{
  "n_layer": 13,
  "moe_layers": [0, 1, 2, 3, 4, 5, 6, 7, 8, 9, 10, 11, 12],
  "balance_bias": true,
  "init_std_router": 0.0213,
  "n_head": 2,
  "vocab_size": 2048,
  "norm_eps": 1e-05,
  "rope_base": 10000.0,
  "optimizer": "cautious_adamw",
  "lr": 0.00249,
  "lr_head": 0.0105,
  "grad_clip": 1.0,
  "seq_len": 512
}
Below are experts of layer 4 (counted from 0) of a mixture-of-experts language model. Rows are named up (a neuron's input weights, with its number), down (a neuron's output weights, with its number) and show model dimensions 0-127. Each number is 500 + 25 x the weight over its row's rms, rounded and kept within 0 to 999. Numbers have three digits each.
Before each expert's rows: "mostly gets" lists some tokens that are sent to it at least half of the time; "comes before" lists some tokens at least twice as common just after its tokens as in all text. This comes from a sample of Wikipedia text that the model never trained on. Tokens count by the router's weight.

# expert 116
mostly gets: "″N", "ari", " mi", "work", "na", "i"
comes before: " ", ",", " (", "\n", "'s", " —"
up0:493509537515497459534483493460523523513497522479482443504487488515457497453446480487482504489519493509538499526492523493550505508497485562485500519475513528465468535475475501493531487523529457473498520524468486557482471537496505492465520508523495488517463499521491489549506547527520496520495459517568502507506454491475471484503518486525527474481484532495535519493479517513489501481522
down0:513501492504468482508466539500512471495507509498539532538582449521530472490485513495552516514483482507461477534494510461498509521481506542515509467491559510518468496466491522497501499528510481502530512488472486477518465563471513515511496558510512517463445474513500520500503520482478496490534503527466483505514492488515484486480466499474501483494483469534488456535519533496492455467510

# expert 42
mostly gets: "side", "ird", "ween", "ring", "aking", "ling"
comes before: ":", " of", ",", " the", " in", " to"
up2:458573518525485474490508492464511497536499471490513475455468486504509496567482480508507508535484502509520509528532520471490484505532509522480505513492486530474487495474456536460525537468520479485498468510477523482490504490472458513483545450503488452512526491524470503516491546500517530522477489496494482486516523503438430526475509497527507509525478489497525525495500517501482458528502
down2:504492530486556488512499493500501482485516506489496526557513473512482521474530473465541488489506501515503540464501502496489436508476501480483502516539519460487492532506528512491465477503479515455451489516470457500462489461512499502561521478517471498533499498468501483513538517478516487488570488492529505511496522491475422497521489502486519540525516519510492525500465537496503456501534

# expert 112
mostly gets: "ulation", " led", "up", " century", "ision", " used"
comes before: " by", " of", " the", " to", " in", "ular"
up0:537485486515459497453517514500458467506522479505525475509491491549514545532497518531530474512467513483504499490535487531468474490501545507510477500497477481462501508499533512497527527496496478546565470491483492496525487522505523450542475500500511495548518454485464521438511496515499486491492483498468497516490479532459501516512544505488526495515461541522466520486485529485537517499445
down0:535493475523481514506488539482493496482471505497504468526523490496497503506479474442512516499532500489475495442504491493501488500497477471499498501544454484515538475538494542488488522475531506547496533467464512434481489518516465517521473472480561476508520506530479515516496502493479499499499548520497509475481456513490521463489521474558515501489555535492479485545533516504484516558510

# expert 91
mostly gets: " years", " time", " information", "ification", "ions", "itions"
comes before: " of", " in", ",", ".", " to", " and"
up0:500535468547477467495486475496498534537482521567501480525494509463480516498520477464473486514539521519519493477470523488478474498511489507482471525442503474516523510501533504437529524503588465487543498529520472512518490496562495518454458507514502502466521517507480553474464474506511534501476466502505477534500510509495490479491522509517501497516511507476502487495493472497476522507494
down0:495516478519542501520538498547561517518525485529482498494489478525480513543465493488514537505505512509484506515526528528506502524489489438518474514449495461517470482463519509483490515546498527539538480501508469436503494464460466516522498553501486488506481464509482487504512511452508475486481485525492532490499516505469505457471498469481488505516511506549529498505508475475463535503452

# expert 16
mostly gets: "10", "28", "29", "27", "34", "30"
comes before: " |", ".", "–", "0", ",", ";"
up0:519492443455498509498527488516485436500491524521545508460514474503482492490500507486478523482494503503481536498495512513498495486525560470492499500462527511428484489476480498521463477478508467544521481536496524502501545550507488482539547544535518470503499530463491503460501467478534510476526507504473520539515527487492477516482489491502454494473490481506520515570511498510509492496481
down0:522524496501512495531511495501504490529515527537547471505547531483446528467513513484491499496524507496481498494481475534492519498491472458486468527487545531492556510474462486494516483493490486509463519507474488502518514570475511509492464498531548510524523536455495466494463439523516510525501495515513486516543542500479511494487527483496448467493498478510494502486431485470488485540498

# expert 150
mostly gets: "|---|\n", "|\n", ").\n\n", " ==\n\n", ".\n\n", ")\n\n"
comes before: "==", "|", "The", "-", "In", "==="
up0:444480520487474469444506502489475492512520477447476497507500506485551463519510513493519495487475521525454521506530504482495487463515519461485515533533457502476473499494490454513484485497494458540521438489524505542509464535495515483454510500487509498507456510511496551525513495497489511518466470506495500536459533503488491536524545491525519515469517490469543512499466543488476520505482
down0:485498511494530486513484491483573468500529549484502520509537497455514519472477504477475504487491491512514521495516480522491494528469474483500526495480516511500512494511491539520532501539542513426483515478498511479476449481476492535479509521501518465490511494509517514530538477528515491465519504486504512486503513514566519481493482462512469573479499511497477489450550478458510537503456

# expert 183
mostly gets: " was", " is", " has", " had", " were", " are"
comes before: " a", " been", " not", " be", " also", " the"
up0:501510500516469496529505468513560516475498472497447542479506498503474514481481501458491493468466532507553522489485498472514479544491534513513472471518483547518521516506476489534515498495498515485485511450512492468520489476471476480515487481481497470502496501468511512511485536523517501557537540496518498492487503487508508504507490540562515501496496464522482589498472500488483428501476
down0:507471491470480502500501553501479523482453526478483469519515513517490500519455504523481511504486542519514495461486508536477512483529470493482468520518561527516503516518499555462443519506477507512492483527507543498524477481468501534509468483539515529489505522518504488504462463479489490468512513481486451512493470511500475441483569480507506487517547500514479503478532515466523454527505

# expert 115
mostly gets: " used", "iven", " such", " received", " known", "lished"
comes before: " as", " the", " a", " to", " by", " in"
up0:515502508534517556505514442535488502466524490504504527462493450475485503471521480488474479511491530481495506519523484514487497448495503489532487503475483514477521526500498525445488468549476511527522444543474519533497466539500456458504483496531519532475466493475546510492536480466471501521515511525497512532499493441490500499483474546494529484517513466508501522518527471534508478497517
down0:504515501479474513484488537501503525475484528502490510498476532514521505549516513480527512487463508527549513504523477521514523472546436527468491471495518481529468519515496505494480471486519457494503512484489484512500518518522507497522502499532479493465475537474479508479527539485518463477527518470558461457563498518468485502456513493518451486497517492472510453479494521456478486542452

# expert 186
mostly gets: "00", "74", "73", "39", "93", "72"
comes before: " |", "%", " |\n", "0", ")", "."
up0:460492426470495499493495516505526499468527484547507535503449496511490508455501505481491506507483500517489501486444517541504455500504537507512476550497508496485467505478498468518500467539498495502507485525482525504505496501480528500472529526483496515552522471472488505472498486526506523516497552463487515557486449473502510501513544497568519480474528474453541517505464480500474520502485
down0:467454481544522472466502494511484537469522463497491510492484503521496487441513498474502514521499511480556494487510528520513483509488526546508499497511495491517505484470551499526524511506502488523499528559534499489505473533442507539500495487512429473496485446480523524480492495473505452499484501521509489489506499444519533515460478477554493513481462493518527489480527494505529525470537

# expert 148
mostly gets: " United", "ootball", "00", "ilm", "02", "03"
comes before: " States", "0", "19", "20", " Kingdom", "18"
up0:505518526511540484495464505466472487445496510476507510445487507526505460497488489520482478488515504546506515505496511500467468495486496485500469486498498458481536508493492505499529547507518460514481485511514498513472529449533503530503528532487506522537466483514489477471517470472527483456503500435539505456492508538510488506479512503564534492524450518518499511564550523509495520496529
down0:466459516490509545487520486543471512512486481472477524501533480497521472504482525499504489527502498522518488506521475500525506472508473454453526543517488500466501502509496468532525476494518509510514491547485488530522560481500528521449507421503523500529434492495495500526510466545543486520460508470526496498468491509539506493531509463514477500492500539466496468516550503505507471500508

# expert 119
mostly gets: " who", " she", " they", " he", " then", " only"
comes before: " was", " is", " had", " has", " also", " would"
up0:487509550484505532467485488577471498481489474469530472426482482491609515516513529503508512514505503496476520504489494459486504463520508533475501512526465491464503460501485515504511485521500509526504497554549462529486473483530476528537486504501528514479463470488497504492495523497480508500521489478512530517515500518498530520491457541515499477489457507512512493520499526482505511506515
down0:494520514522523501510474463563482510459507518496535468458494510488540492510470519514501478498527461492500499524504457463502539455479485495520513492499497490494527489504503505501539480511510477516509447511509513524504464522511506490500511464491543495529487485519490495502484512461446522505523498476517522542497517467429500539493485481508482406543528528494515515525495484491474548531512

# expert 93
mostly gets: " before", " against", " during", " for", " from", " since"
comes before: " the", " a", " his", " an", " B", " their"
up0:508518534493494495534483483436551547498489514466448478505493517486485512521463471494538503510468459501513508516519547515512532454461505508546510490440476480508482494502470490502497537543521500528496522507480480504500468537533520512569492516509497477482525506496481486480501517471461503500495487480486493502498508483504516519522463478499493477479490511492504537495497525601483495491521
down0:503496517529461507470507515497506497494548494462469498524489525506478501527506485496468454540490544508477520535519472483485465504538542497502526488525493490474533506480489530504490486550528489554534526481483501548475498489513494507513513525477449485493471517522531478467505515502500496510495458461465558512477467503529527504519466433531448522469501452515533505507495503489509517475497

# expert 70
mostly gets: " York", "ico", "que", "ica", "ze"
comes before: ",", "\n", " (", "a", "z", "i"
up0:486591530516469500504509514489486493511495514526502541443505531462474476521472508497491501520494510510449496485471529498524497429493498495548488515491465546503457507504493494514467493467486496520511523496475528481496508534473485534480494462482498529430494516508485500540535488546510513497493523521510523477537457457509487516519500544532485509465467496511490481531507491516502478504494
down0:469470532514529513493495489490476502497471487521512496479474465525531481491501489496497483539480488515530463450507474511520493540480538456435496539543478516513525505538513474478530552565544484518477479502513525523459499473498509481503485517537483498512526533481531528472471520498481516499494501494479474494475462522509546511461541457528508508490529477490481484476492493488534493504549

# expert 86
mostly gets: " States", "istory", "ology", " history", "ization", "ification"
comes before: ",", " of", " and", ".", "\n", " in"
up0:488500524505506485523492504470483521476496536558476456500470492523479487494502459485449518535517495573522488478500460524529501494475497502477525445488532493507477524513491481510514540525515495510480488512518504456502498481536529520466469509483459480500469515506532513479467492536521546545505513465521471511483498515507479461543527488529517487512511481484478488488473512506529430481456
down0:502466524514503490485542496517464497494529480520518494478522480507487515505484508491524550511493527495478444525476543476477484491558515500504475509498515448569452505520541526524491482497513470530525483524483477513518453502513532512513503502561483486500507515450493505497493488515518479481463489464539506480478518488544501478496468535507481437479479504528533472484528509492515448522501